Experts of a small language model: 14 layers.
Below are experts of layer 7 (counted from 0) of a mixture-of-experts language model. Rows are named router (the router's row for the expert) and show model dimensions 0-111. Each number is 50 + 15 x the weight over its row's rms, rounded and kept within 0 to 99.
After each expert's rows: "comes after" lists some tokens at least twice as common just before its tokens as in all text. This comes from a sample of Wikipedia text that the model never trained on. Tokens count by the router's weight.

# expert 10
router:42 58 45 46 94 71 53 60 53 47 48 58 51 48 51 41 49 31 76 46 58 35 43 50 64 38 54 55 56 46 58 64 52 31 60 36 47 10 53 71 39 29 42 53 31 42 54 48 53 52 32 52 66 47 51 48 50 85 50 77 93 46 48 43 24 68 50 85 58 67 47 50 15 52 59 69 51 04 21 41 14 67 36 73 68 53 27 73 54 44 41 55 48 50 51 49 76 39 48 49 49 33 39 40 57 37 28 83 53 18 40 66
comes after: "20", " |", "19", ";", " on", " Br"

# expert 81
router:40 51 53 56 72 77 47 54 50 36 58 51 74 49 41 54 48 57 52 50 51 68 29 39 36 48 77 50 66 42 46 24 53 45 57 46 55 04 43 37 44 06 51 45 36 57 58 48 63 71 48 63 41 29 63 48 34 64 59 66 90 60 40 34 47 65 63 58 48 56 77 59 29 62 57 70 51 15 46 31 30 67 36 71 55 19 41 68 57 39 50 53 22 48 70 60 54 42 69 52 66 90 39 49 57 24 23 37 34 35 48 56
comes after: " ", " (", "–", " /", " Born", " ["

# expert 66
router:17 66 34 56 43 64 38 57 39 46 50 36 48 35 34 30 40 61 41 16 18 46 71 74 61 29 67 53 47 38 61 54 52 73 71 48 60 40 57 52 57 53 51 59 19 49 52 49 39 55 56 68 57 36 67 61 70 77 58 68 73 55 24 54 31 67 63 50 47 59 68 56 36 50 44 65 55 20 48 24 37 87 32 43 33 33 65 49 57 45 45 82 49 74 53 75 51 52 71 38 53 27 36 58 52 60 07 61 47 27 47 47
comes after: " the", " a", " in", " his", " this", " In"

# expert 13
router:33 70 28 45 55 61 40 62 69 28 46 37 48 34 67 30 39 48 63 46 47 60 61 37 54 47 52 55 49 80 52 69 53 48 78 38 58 41 62 48 64 62 12 48 40 41 70 41 52 52 41 74 51 51 39 37 58 63 54 45 59 49 41 55 16 32 54 60 51 66 34 37 26 52 71 78 58 57 44 35 54 93 32 50 53 66 17 64 48 38 61 46 34 66 45 48 56 47 80 56 72 25 59 45 43 45 37 64 45 15 43 69
comes after: " |", "|", ";", " the", " —;", ":"

# expert 32
router:44 51 50 44 82 65 56 56 52 41 41 63 51 46 52 42 44 45 66 45 57 43 44 55 67 31 57 53 50 49 57 61 53 43 60 35 47 09 48 77 36 29 41 49 12 44 54 47 54 57 32 56 61 50 48 42 49 92 53 85 68 40 44 46 04 67 50 90 45 71 44 70 13 51 56 55 58 04 25 42 14 72 33 68 60 53 30 73 58 48 49 51 47 59 50 49 84 42 49 53 57 37 39 42 63 27 37 75 43 08 38 62
comes after: ",", "==", " the", " United", " a", "'s"

# expert 91
router:44 61 30 41 49 68 62 56 63 45 45 44 45 19 50 51 48 51 57 24 36 57 57 73 64 39 80 57 86 50 33 41 64 48 64 57 61 49 39 35 29 44 67 68 25 45 44 65 43 48 55 58 76 31 57 32 31 49 60 31 52 39 35 16 50 56 81 50 54 35 52 60 47 57 57 49 44 40 18 26 37 46 52 48 46 69 62 53 51 32 35 28 25 57 75 69 29 70 62 57 50 24 37 56 59 48 64 60 68 44 36 49
comes after: ".", ",", " that", ".\n\n", " of", " where"

# expert 45
router:52 40 58 46 49 36 44 59 77 25 47 65 67 17 26 58 56 55 62 42 34 80 44 54 51 67 29 51 58 32 55 49 42 56 68 55 79 63 54 70 15 46 23 78 41 53 32 40 20 64 48 62 46 50 59 33 68 51 59 40 78 54 54 32 44 46 82 61 54 35 62 22 57 53 57 49 33 53 32 40 11 46 34 36 36 77 55 43 53 48 64 45 41 66 70 62 63 74 42 30 81 40 38 43 49 54 47 50 52 43 58 47
comes after: " of", " in", " to", " at", " for", " on"

# expert 3
router:34 65 45 42 52 73 33 56 57 63 57 47 37 43 37 50 41 37 46 35 39 40 41 42 58 60 62 66 47 49 77 74 58 40 58 17 60 44 55 53 41 49 44 62 24 60 32 45 63 57 27 68 76 44 59 38 48 90 49 61 57 61 30 73 37 74 74 51 50 63 77 39 27 67 57 64 24 30 29 38 40 68 39 79 58 55 35 55 32 50 83 47 36 60 49 51 79 51 69 58 61 51 58 39 36 59 52 62 45 43 33 66
comes after: "0", "1", " ", "2", "3", "4"

# expert 49
router:20 33 31 45 57 42 65 85 65 57 49 44 74 24 40 45 48 48 39 40 30 41 47 15 45 46 72 64 75 58 70 30 66 51 64 37 60 24 57 50 43 35 49 70 49 28 35 71 39 59 42 52 45 66 52 71 61 78 54 56 24 35 30 55 31 60 66 53 66 64 25 67 42 55 54 51 46 54 54 41 33 39 47 57 29 45 42 51 45 67 44 42 46 56 57 52 59 50 39 29 49 38 55 54 75 52 52 62 41 34 48 51
comes after: " (", " \"", "\n\n", ".\n\n", "===", " =\n\n"

# expert 21
router:23 29 62 41 53 28 27 41 54 57 57 53 53 51 34 56 54 67 45 00 38 36 24 76 32 37 69 73 65 40 79 54 25 43 56 31 64 41 50 23 39 66 68 64 68 59 38 34 63 60 58 60 34 46 61 49 44 55 60 58 48 63 43 37 58 46 73 57 72 48 37 30 48 78 46 61 41 31 68 24 38 52 37 48 47 56 41 31 40 31 55 49 56 48 50 59 54 39 47 43 43 23 21 62 46 31 52 34 37 26 56 76
comes after: " It", " he", " it", " He", " which", " was"

# expert 85
router:42 49 46 50 80 81 55 56 51 28 43 58 49 48 52 39 51 34 64 47 54 41 53 62 57 43 52 56 53 53 55 55 48 28 57 41 46 12 48 68 23 27 43 54 24 43 52 49 55 54 33 54 62 47 52 47 48 88 55 75 90 35 52 51 10 70 50 91 47 65 42 60 13 52 58 60 50 00 38 44 07 72 28 66 50 53 27 70 50 48 54 55 47 55 46 43 84 39 51 52 50 38 46 38 66 39 23 76 53 19 34 66
comes after: " the", " in", " of", " to", " Al", " Th"

# expert 30
router:43 54 49 48 84 73 50 65 52 27 49 60 43 44 51 43 49 38 73 47 54 42 47 56 69 27 51 53 54 43 58 54 56 29 54 31 46 18 48 71 45 29 45 52 25 42 54 43 56 53 33 51 64 51 50 47 48 94 59 82 74 37 34 51 18 69 51 86 55 62 44 63 14 52 56 59 54 07 30 40 08 73 33 65 52 53 29 68 54 39 57 55 47 51 49 44 82 45 52 53 50 41 48 34 57 43 26 86 45 15 39 63
comes after: "–", " ", " his", "+", " S", "'s"

# expert 93
router:42 57 46 44 83 69 53 60 52 38 43 53 48 44 55 41 52 44 65 46 49 40 45 48 71 37 52 53 54 58 54 62 52 34 54 31 49 14 59 73 38 33 45 53 27 47 51 43 55 52 31 52 56 49 52 42 45 91 54 81 94 34 34 52 11 69 51 92 61 69 46 63 20 52 51 60 46 00 32 43 15 65 28 52 50 59 26 73 53 46 47 53 47 51 48 45 87 37 49 60 51 42 42 35 73 37 27 92 58 10 30 62
comes after: " the", " a", " The", " an", "The", ".S"

# expert 28
router:51 07 57 40 39 30 52 38 43 39 38 72 58 55 30 30 44 34 55 51 38 61 38 72 55 48 65 51 53 60 35 63 41 51 44 38 41 51 80 57 30 41 55 51 67 26 28 43 05 89 55 55 43 35 48 60 57 52 84 50 55 52 66 26 59 46 61 57 59 63 94 48 58 64 66 49 51 46 39 31 70 40 44 47 54 60 70 29 41 51 70 27 36 77 58 38 56 67 62 40 53 66 69 42 55 48 48 32 45 48 26 49
comes after: "|", ",", " in", ":", " January", " May"

# expert 84
router:50 37 43 27 48 45 61 36 66 38 41 57 66 56 38 45 47 15 62 55 29 54 42 55 47 70 61 56 53 24 47 55 63 29 55 28 66 58 44 50 49 30 30 58 51 45 27 45 27 58 63 58 32 53 51 45 67 47 58 37 53 66 47 24 61 45 64 73 46 39 37 56 55 50 50 53 38 82 43 30 35 40 68 39 49 71 52 67 53 58 65 36 45 73 48 51 64 56 71 32 44 57 57 25 52 47 56 72 65 50 29 37
comes after: " |", ":", "-", ".", "|", ";"

# expert 75
router:43 36 47 46 83 57 44 69 82 42 69 65 45 22 43 30 43 25 19 42 35 55 42 63 57 52 58 57 51 62 53 76 38 59 71 41 58 58 30 47 56 64 20 54 66 46 53 50 37 52 50 55 39 41 58 47 85 36 49 55 64 45 44 48 27 62 65 38 72 74 63 46 44 62 65 77 60 33 12 37 40 45 34 77 59 62 55 52 68 55 66 43 26 77 42 36 66 59 60 51 63 36 34 29 56 56 54 61 22 27 29 79
comes after: " |", "|", ";", " /", ":", " –"

# expert 34
router:64 55 42 57 58 78 57 68 44 66 33 58 42 12 29 25 50 48 43 48 52 50 41 49 51 31 73 68 50 62 60 55 54 61 74 28 91 54 50 52 71 84 57 80 58 48 52 20 34 30 33 63 45 37 56 28 47 48 52 71 82 71 62 35 09 29 51 72 69 51 69 43 42 51 31 52 49 45 13 26 57 61 58 60 39 63 73 56 34 58 69 50 55 57 40 28 63 60 53 32 57 72 49 40 42 28 54 40 38 43 46 38
comes after: " is", " as", " was", " with", ",", " in"

# expert 18
router:59 60 24 43 55 52 29 75 99 51 50 68 44 44 45 48 40 51 63 48 30 49 64 45 31 45 59 59 25 40 41 65 28 42 82 25 57 33 53 64 63 29 52 58 58 23 50 42 52 51 51 80 74 36 57 37 58 54 41 39 71 44 28 40 40 48 60 59 49 47 53 40 39 75 41 60 77 40 26 34 33 51 34 72 63 62 46 68 18 54 53 67 37 67 44 75 37 58 38 47 67 60 50 32 73 62 49 52 42 29 45 62
comes after: " D", " B", " W", " L", " M", " K"

# expert 90
router:44 44 49 46 77 85 52 50 52 22 47 54 51 46 54 40 45 39 70 47 55 37 51 59 65 29 56 54 56 59 58 53 49 39 56 42 46 13 48 75 23 26 47 54 29 50 52 50 55 49 30 57 61 47 49 46 48 88 49 79 84 39 42 46 12 67 49 78 48 67 40 58 22 51 57 49 54 04 43 41 18 72 23 60 62 50 20 73 45 48 57 55 47 54 57 43 74 39 48 54 53 40 42 45 65 33 33 76 44 14 39 66
comes after: " in", "19", "–", " to", "18", " at"

# expert 38
router:38 61 45 46 82 89 54 49 50 50 46 54 50 43 50 43 53 39 73 50 58 40 44 53 64 48 52 50 54 57 60 59 55 35 58 39 45 07 45 69 38 33 41 50 38 46 56 44 46 47 22 55 62 47 55 49 44 91 51 89 73 45 46 50 08 64 52 94 49 68 43 58 13 52 54 63 52 00 40 39 14 71 23 48 64 48 26 74 61 58 54 53 43 56 57 45 77 39 52 48 59 33 40 39 51 38 26 73 50 08 29 67
comes after: " the", " |", " a", " The", " of", " Green"

# expert 87
router:47 65 26 35 56 72 41 43 47 55 75 48 42 24 13 44 51 62 37 34 41 44 62 75 39 62 46 72 50 48 51 77 21 45 72 57 92 40 44 61 36 63 54 62 39 25 44 44 51 56 44 37 65 45 58 61 63 77 53 29 44 32 67 55 42 27 77 65 65 26 45 65 29 73 53 46 47 35 71 41 57 70 63 36 44 30 41 54 38 12 79 65 47 58 63 42 51 66 35 52 77 60 48 57 49 53 31 78 52 45 65 28
comes after: ",", " well", ")", "),", "s", "\""

# expert 29
router:24 57 52 58 71 43 67 82 62 39 53 39 55 31 51 40 67 45 65 57 38 58 59 60 59 40 66 67 38 39 47 38 71 26 54 41 84 20 52 56 53 60 52 55 35 60 59 47 59 38 62 51 62 35 43 18 53 95 42 69 81 36 50 43 17 55 68 50 40 35 59 40 39 66 30 62 54 24 52 34 50 58 42 58 28 73 30 70 58 50 37 41 47 53 62 36 90 27 61 34 52 67 59 47 64 54 41 72 54 47 30 58
comes after: " |\n", "\n", "|", "|---|---|---|---|---|---|\n", "===\n\n", "|---|---|---|---|\n"

# expert 31
router:45 50 44 48 84 83 53 58 51 29 55 60 49 45 52 41 44 36 74 46 54 42 42 53 61 48 53 53 49 48 60 60 50 31 56 39 49 15 61 69 44 31 44 54 16 46 52 41 53 62 35 53 54 49 52 41 47 97 52 75 80 39 42 53 16 70 50 90 57 61 44 65 22 51 58 61 51 01 39 45 13 73 34 75 63 56 27 75 38 34 57 55 46 52 50 46 79 35 50 58 49 38 40 39 54 40 38 85 55 17 36 69
comes after: " the", ",", " of", " New", " in", " United"

# expert 63
router:44 32 48 49 48 55 59 74 84 32 45 70 54 28 30 45 66 48 45 46 29 63 36 56 64 53 81 71 51 80 28 48 57 64 52 30 57 37 43 57 47 40 53 41 36 68 56 59 51 71 61 66 63 38 50 41 58 31 43 83 31 45 50 23 64 30 79 73 61 61 24 40 37 72 55 43 43 49 49 64 25 57 37 52 41 42 64 40 55 54 48 37 25 46 35 61 57 44 68 58 61 37 79 46 44 54 56 68 56 71 13 60
comes after: " ", " (", "–", " $", " #", " £"

# expert 22
router:34 55 47 36 66 64 46 52 75 35 59 53 63 30 64 25 53 42 57 62 57 78 63 66 40 59 45 56 74 41 58 23 37 42 68 27 61 58 45 41 54 60 48 61 32 20 54 66 51 66 23 49 65 35 54 48 58 78 57 58 76 49 69 44 44 61 60 57 36 72 55 69 36 63 56 40 61 28 60 44 60 54 47 58 63 59 47 76 44 27 43 41 40 69 73 41 42 42 45 44 69 45 56 43 56 33 21 72 49 32 33 38
comes after: " and", " the", " of", "==", " a", ".\n\n"

# expert 61
router:42 44 44 45 85 59 57 52 51 47 45 51 49 46 55 28 52 29 57 44 60 40 47 55 67 53 62 56 63 56 57 50 46 28 62 37 46 10 58 70 30 17 43 56 39 38 52 45 52 58 34 62 70 47 54 43 49 76 51 88 79 30 40 49 25 67 51 93 49 75 38 59 25 50 59 58 55 07 47 41 18 70 33 75 55 51 24 75 39 34 48 56 47 59 46 38 87 37 45 43 55 40 33 44 61 31 46 80 38 14 32 66
comes after: ",", " |", ".", ";", " of", " and"

# expert 20
router:41 56 49 44 82 73 55 51 51 38 41 66 46 40 53 34 50 27 64 44 55 39 46 51 65 28 56 53 55 51 51 76 54 31 59 41 45 16 50 72 25 25 45 51 34 47 49 42 53 45 28 53 55 50 48 50 47 79 52 84 75 33 42 50 23 71 52 86 45 66 37 61 09 51 50 49 53 03 31 43 13 68 38 58 65 56 24 71 52 46 52 56 49 52 46 52 88 39 49 51 51 36 42 45 52 41 34 84 52 12 29 64
comes after: " ", " (", " —", " I", "3", "2"

# expert 6
router:56 41 43 08 43 67 56 50 72 49 37 46 75 55 46 13 83 50 77 58 46 49 69 37 58 63 53 78 57 43 58 28 24 30 65 40 55 50 46 38 47 28 45 47 64 45 37 61 30 66 50 49 70 57 39 38 47 71 41 28 56 47 51 45 54 46 60 53 34 56 71 46 58 58 66 55 49 45 78 25 43 49 35 51 47 93 32 79 55 27 66 38 38 64 33 45 57 57 58 59 39 45 58 33 40 58 46 54 64 18 18 30
comes after: ":", " of", " in", "-", " at", " de"

# expert 19
router:38 61 56 48 83 70 53 44 72 38 34 40 72 41 49 45 53 40 54 41 61 46 68 37 49 48 91 63 61 31 49 22 54 55 50 40 32 45 61 50 26 44 43 56 58 23 46 49 41 77 21 48 54 45 42 53 56 85 47 69 53 28 70 42 57 52 73 62 72 50 49 48 39 60 46 62 55 59 51 40 31 78 26 47 57 49 47 67 46 34 59 41 30 53 44 21 83 52 64 37 50 55 42 52 35 45 36 85 60 39 43 34
comes after: " \"", " (", ":", "-", " The", " as"

# expert 92
router:46 43 49 18 43 45 46 38 57 63 27 47 46 53 39 59 62 42 39 68 29 58 35 27 17 52 53 47 59 66 18 66 49 79 64 36 20 26 55 63 67 64 51 48 24 45 23 47 48 59 70 54 34 46 59 60 75 41 74 54 53 41 48 31 40 37 67 64 85 27 39 66 40 48 60 35 52 51 55 37 26 57 28 45 57 49 47 32 57 46 91 53 16 67 59 60 38 71 56 41 66 47 21 48 69 48 31 32 52 40 23 66
comes after: "\n", ")\n", ".\n", ";\n", "==\n", "\"\n"

# expert 36
router:43 56 45 49 78 87 53 59 55 34 43 50 42 43 51 42 53 26 75 45 57 40 41 53 47 40 56 53 49 46 51 63 51 26 59 43 47 19 45 63 27 39 40 53 31 42 53 45 53 61 30 59 61 53 55 41 49 82 52 76 90 42 42 57 28 70 49 94 43 61 41 60 16 53 60 60 57 06 51 41 23 72 31 66 54 50 26 77 38 57 49 56 44 53 46 48 82 40 49 54 53 36 48 37 59 42 36 91 53 10 36 69
comes after: " the", " and", " of", "-", " The", " served"

# expert 41
router:42 58 51 47 83 76 55 46 53 31 45 64 52 43 52 34 53 39 61 41 56 38 51 47 62 37 56 50 54 56 57 51 50 32 52 41 46 11 55 70 28 49 45 49 37 45 56 43 49 56 33 57 67 48 52 47 47 78 49 83 89 48 41 52 31 61 52 87 37 81 42 53 25 54 56 59 55 11 37 41 12 69 37 52 63 53 22 74 55 36 49 54 46 55 56 50 76 37 47 53 55 47 34 47 68 54 31 78 46 15 31 63
comes after: " ", "–", "0", " H", " use", "%"

# expert 80
router:32 54 34 67 49 40 34 38 63 52 45 35 83 54 46 40 44 69 39 56 42 45 57 52 32 38 65 60 48 50 40 67 50 45 54 75 71 63 49 27 39 67 40 60 74 33 46 60 53 70 61 63 28 36 57 42 64 49 59 37 69 42 51 26 71 25 55 49 74 49 49 53 37 48 85 67 37 35 35 43 51 24 35 61 53 36 52 29 36 50 60 27 34 52 44 69 57 70 79 28 41 59 82 64 21 24 36 70 38 39 60 35
comes after: ".\n\n", " |\n\n", "\n\n", " career", " also", "History"

# expert 51
router:62 57 44 44 50 99 45 53 45 16 28 33 67 50 23 47 38 43 77 22 72 43 67 40 41 41 41 63 59 38 48 45 28 39 49 51 55 60 72 69 48 36 71 67 61 38 46 31 61 45 58 79 69 28 61 44 57 38 81 36 32 38 22 13 47 48 62 68 38 66 33 76 40 79 73 73 32 22 48 52 42 57 60 57 59 64 43 47 55 53 59 57 39 57 51 62 47 55 49 35 56 24 36 56 44 39 34 51 39 45 56 38
comes after: "-", "\n\n", " •", "|", " List", " Preceded"

# expert 35
router:50 47 48 43 73 76 45 24 45 31 68 66 60 51 34 50 60 48 59 44 55 35 64 69 56 43 69 59 59 52 58 68 43 35 54 27 37 37 56 47 45 42 42 44 34 49 48 52 58 50 23 51 51 55 57 62 53 34 60 55 56 41 37 48 25 44 55 71 48 52 66 54 42 74 66 64 57 60 61 44 19 59 55 71 45 45 60 80 57 33 54 45 37 62 59 49 70 36 71 72 54 36 26 35 21 59 34 86 47 27 19 76
comes after: " ", ")", "0", "%", " |\n", "1"

# expert 43
router:63 46 59 38 49 87 38 38 56 59 36 39 60 40 51 30 30 47 43 28 49 41 70 57 58 66 59 57 57 70 54 78 41 48 59 44 63 45 63 70 50 67 53 78 23 38 63 56 25 40 43 49 52 55 42 37 48 51 52 56 77 32 43 40 50 74 59 63 79 42 40 72 28 56 55 55 56 52 32 21 37 41 23 70 51 99 49 49 58 41 36 49 48 71 80 42 53 21 54 28 43 47 47 45 32 62 07 69 52 40 28 58
comes after: " ", " (", "–", "===", " January", " In"

# expert 79
router:55 83 43 49 73 34 39 56 68 47 36 31 69 12 44 47 57 48 61 51 32 45 53 62 58 42 60 90 28 70 75 73 44 56 58 29 44 33 61 50 42 34 47 64 28 30 59 16 59 69 71 82 71 33 51 56 39 60 39 48 55 37 40 72 56 32 65 49 39 43 44 39 50 57 57 45 61 23 55 59 72 25 42 49 41 47 57 47 55 28 47 64 33 57 74 60 64 66 73 60 45 53 55 37 21 43 42 88 50 34 24 64
comes after: " the", " a", " his", "'s", " The", " its"

# expert 53
router:47 37 52 39 86 38 47 57 52 46 62 43 76 48 47 36 52 25 59 25 56 37 23 45 72 21 47 59 62 56 67 76 63 23 54 36 41 16 60 68 38 45 49 58 10 38 45 55 65 69 50 47 35 46 57 65 54 51 50 92 92 37 38 53 38 62 65 92 41 60 42 32 27 44 76 61 48 26 51 48 47 52 43 59 53 51 60 57 56 47 64 22 34 58 62 66 46 50 60 59 40 36 38 50 62 60 21 57 48 26 50 57
comes after: "20", "19", "18", "17", "–", "16"

# expert 39
router:55 41 41 29 54 35 61 55 64 48 67 38 45 38 52 46 79 52 67 57 63 63 24 70 62 40 72 58 44 83 46 39 63 53 69 57 26 35 39 55 41 52 73 65 56 47 61 10 41 60 65 59 37 33 69 67 69 56 35 72 49 42 44 55 44 79 68 54 51 58 45 55 21 85 64 66 47 62 65 13 52 45 29 56 52 52 33 89 54 54 45 56 23 55 48 49 63 49 65 38 35 38 36 51 71 59 50 74 62 49 44 45
comes after: " ", ".", " (", "°", "′", ","

# expert 67
router:31 53 44 36 73 48 48 50 54 46 57 65 61 73 51 43 46 68 66 49 55 45 71 34 56 66 60 58 65 64 57 20 39 44 80 60 76 48 41 46 66 62 41 63 36 16 29 18 46 43 30 39 41 23 50 13 66 66 40 41 81 38 55 74 64 33 60 75 51 55 59 82 34 77 60 57 50 45 32 43 44 56 45 66 39 46 69 58 43 37 80 45 42 63 66 49 84 39 69 45 35 44 31 75 40 42 55 44 59 45 13 45
comes after: " was", " is", " he", " were", " and", " also"

# expert 37
router:46 55 59 58 56 37 38 49 59 53 54 70 38 58 38 53 40 55 70 41 30 56 70 54 45 11 63 63 63 62 49 61 61 49 47 43 32 44 50 32 60 55 37 51 47 53 53 46 66 70 61 83 47 20 53 43 41 74 42 61 34 46 53 35 49 72 57 71 50 44 64 61 50 67 67 37 62 18 54 42 43 35 47 65 36 66 26 29 58 48 57 50 30 45 53 31 57 57 48 62 51 39 41 56 55 20 17 58 36 34 59 11
comes after: " was", " he", " and", " He", " is", " to"

# expert 83
router:25 36 39 28 62 50 39 57 49 55 53 46 63 36 60 37 58 46 77 12 61 55 43 40 65 35 50 59 52 54 66 65 54 32 39 42 79 41 48 43 36 46 42 60 29 31 46 29 51 45 45 52 57 34 80 51 47 64 39 50 57 72 46 58 07 51 56 62 69 60 40 60 43 74 64 86 68 44 52 35 41 65 42 59 30 38 33 70 61 55 42 41 25 48 53 49 63 38 59 55 55 35 57 41 34 52 66 62 60 29 42 40
comes after: "0", "00", "2", "5", "4", "6"

# expert 56
router:42 53 46 46 89 77 57 57 53 35 50 59 49 44 52 37 45 42 70 46 55 41 43 61 64 24 56 54 55 52 58 58 53 34 58 35 50 16 55 69 44 22 40 52 36 43 53 48 51 55 30 53 68 49 53 44 47 87 51 90 78 47 47 52 20 65 52 91 49 68 39 56 07 53 54 53 50 05 27 46 17 70 39 57 60 52 24 73 53 34 47 58 47 55 57 42 85 36 50 49 54 41 36 41 54 44 31 89 57 16 39 65
comes after: " ", "–", " New", " his", " T", " K"

# expert 58
router:28 55 54 34 47 51 53 39 51 38 60 41 48 29 48 59 43 27 46 58 37 38 46 59 37 42 53 77 63 73 69 73 48 65 58 21 47 54 66 22 23 48 19 53 44 44 59 44 52 62 42 67 63 29 62 66 27 39 60 55 23 64 46 18 47 44 53 30 66 38 68 46 50 43 46 48 52 52 49 37 51 44 51 68 32 41 57 28 70 47 53 46 41 65 35 48 48 48 41 38 83 55 52 53 51 69 53 40 43 53 60 53
comes after: " a", " (", " \"", " the", " and", "=="

# expert 5
router:39 56 41 50 87 91 51 52 56 33 41 64 48 44 53 31 56 36 72 48 55 39 43 39 63 32 53 54 63 66 55 60 54 35 57 48 50 12 54 73 31 40 43 50 27 49 57 53 53 52 40 58 50 46 52 36 52 96 49 84 75 43 54 53 25 68 52 99 77 73 40 49 24 54 55 60 51 21 45 46 34 71 38 79 69 60 30 73 56 38 51 53 48 52 49 63 71 38 46 47 50 35 53 45 64 39 30 76 64 10 33 66
comes after: ",", " of", ";", "),", " South", " North"

# expert 77
router:35 47 44 45 89 89 52 39 50 52 31 66 56 44 44 33 54 26 63 46 53 38 46 37 64 27 56 65 49 78 52 50 48 43 61 18 47 23 51 69 22 21 35 48 37 57 50 43 49 53 28 58 64 46 52 30 48 88 49 81 71 38 32 54 26 68 53 83 52 64 44 62 32 54 60 59 53 17 33 44 06 65 18 64 63 50 32 75 57 35 53 61 46 61 53 46 80 38 54 46 53 49 37 44 75 30 33 81 44 10 47 66
comes after: "\n", ")", " |\n", "1", ")\n", "%"